Experts of a small language model.
Size: vocabulary 24681, 11.4M parameters.
Experts: 48 experts in each of 4 layers, 64 tanh GELU neurons an expert, 8 picks a token, a sigmoid router.
Below are experts of layer 5 (counted from 0) of a mixture-of-experts language model. Rows are named router (the router's row for the expert) and show model dimensions 0-63. Each number is 128 + 24 x the weight over its row's rms, rounded and kept within 0 to 255. Numbers have three digits each.
Before each expert's rows: a language model's description of what the expert responds to. This comes from a sample of Wikipedia text that the model never trained on.

# expert 32
It responds to: Leading pieces of place, team, nationality and first names after of, in or a pipe, such as Mississipp, Iow, German, John.
router:152163091156152135160136143123167147121124159093118059137142113121125118161118129167112132110085133087106135128165131123120128132161139101130143129118133125144090145111171105166091148144093102

# expert 6
It responds to: Quantity words like two, several, many, some, and noun stems before a plural ending, such as review(s) from critics, nuclear test(ing).
router:169147046138141100115165090132140161124108098126125101139139095125170101163142096149111180120080120099136137158142141124152143129125115121170180129127124139137079115121147112150090137149123150

# expert 36
It responds to: Color, size and shape adjectives or onsets after articles in descriptions of plants, buildings and emblems: red, White, high, long, wide.
router:114140096137137117136155102154199153105112143130113108111113092131141164170108135157112167151111142104120153103160103138108142154123150144174152141073136135124092138088168111133106163141116139

# expert 46
It responds to: Decimal points in coordinates and percentages, such as 43.4211, and word-initial prefixes like pro, un, non, des, and dec.
router:109142147120125124106117109153158115115109142084130069122144100122122146155122110166138127114115121126116138178155130118097089167137116101139142164177123144120076130102146098151097128147125141

# expert 44
It responds to: Line-initial field labels, headings and table cells in sports, election and chart articles: League, appearance, Conference, played, Championship, See also.
router:113179102122147131134150127148155164122135141065115113124118104102148125225126114162157144117076127099133104119132132124140133129108123085156184137115131155138115119158176133136123126155119161

# expert 1
It responds to: Verbs and verb stems after to, would, can or and, plus auxiliaries like has, had and which in prose, such as achie(ve), sol(ve), ref(ine).
router:119146134155112107150143152149133110103107116117094082143092096083164135141124095139171151142130151108133160147093163156121141149169138145129149097113157120144067108093138137163086089139112093

# expert 45
It responds to: Pronouns and possessives after verbs or inside clauses, such as gives him, give it a, his, their, its, plus adverbs like only.
router:172157130141140136121141078139136116117130125124159149157120144093162088144126115127091162174107152137098117168146133125110126146123102153138193106118175154124121145122165159160111090128114108

# expert 21
It responds to: Capital-letter first pieces of foreign personal and place names in lists and tables, such as Sch, Kh, Cl-ijsters, Be-ograd.
router:148139102185150116153145124159150142154124145077127111105159108099122134146109127116158151168074137110131152116161150124097130151169116128140112140057122127129090114096151128149082127136124117

# expert 37
It responds to: Middle stems of longer words after prefixes like Re or un, such as Re-ver-end, al-way-s, un-expected-ly, plus adjectives like common and early.
router:139159131145128134125118102114134153114099114108110110103138112089151154137134145119137106126124163107130168130113136124089153143147165175156141112104125132127095100103140137084104123142113107

# expert 34
It responds to: Place-linking words such as in, at the, and of, plus coordinate symbols in infoboxes, as in born in Perugia, or 47°31′52″N.
router:121188111118176121185163118110128147117117171107150107142143123083158141159134123132160143118107112098088135123110129123143107132142128122159127142113124151149099118144176147109122152153143155

# expert 41
It responds to: Line-starting tokens in tables and lists, such as a new line before |---|, list dashes like - P(ubMed), column names, and the article an.
router:098175100131137133148164146153171162150099160137136085122160089108149136167126107119156155137104117116105124152185115132139120137166099112133116161110136142139112116128188123148138159162076128

# expert 16
It responds to: Last digits of four-digit years after 1 or 2 (1890, 2006, 2008), plus sentence-initial "The" and comma or period after dates.
router:106173139140150140161131120091129144118125115122157138151105148131168095162139136165137155140104116105116141171146121119125137177128088132176156082131183161158138127123161176136131132119117116

# expert 8
It responds to: Past-tense and perfect verbs after a named subject in narrative prose, such as had, has, made, adopted, completed, plus clause joiners like ", but".
router:092194151127165121147139135172126129100092120118118118151119118117171142149161120152152137142136173101080144159099137177097158155162131091113171098097162112135109095126150158134069134143151136

# expert 15
It responds to: Commas, and, or, semicolons, closing brackets and table pipes ending a phrase or list item, often fused with word endings like ers, or ation,.
router:123158126131155164148140121129110123066096133134151102099134145093165134166135131146164096176118134110105141136142130135127145155124137162148135114085163126140096098123159150122128138139133144

# expert 38
It responds to: Pipes, line breaks and list dashes that build tables and lists, plus capital letters in acronyms like RISD or ESCAP.
router:119158106140119149173126124120167122098125127089135136139165116093155153157182133142124113137090135113099119146168144122146141124136101135156151131092177146121121145132111143126121152141157126

# expert 9
It responds to: Final pieces of nouns, especially plurals and group words, such as helicop-ters, Sam-ians, sail-ors, people, teams, Primary School.
router:158141132134130154132164082091121146101123108129175131152133166123150080144126150136126177145107139141112154165124109105129093151101124126128160106113127167114094109123127156156081099159126097

# expert 39
It responds to: Leading digit 1 of years after in or a table pipe, table-row line breaks, and preposition-plus-the phrases like of the, to the.
router:152174104128151124119152087094159165122132097107101122119123138116134126175138091125127172135115130136138160109166104144153132155157101127162162104102124169128099125105182174142145154139146093

# expert 14
It responds to: Common nouns for roles and fields after a modifier, such as football manager, striker, film written, public, team, design, player.
router:147175126146118133127149114134165168143109112143095090135159100106180106151122099140146134154085141128126129141145126100147128153156165091147118140111104131133066134111150125149117160156102150

# expert 42
It responds to: Sentence-starting pronouns like He, She, We, and They, plus scattered mid-word fragments and scores such as 86–72.
router:122146074141118138124104121119141129147140096129149061131135131131139124157129103129173153130148132129122125153142155141123138149174132103126156160122109151139084126107154147114123094141142094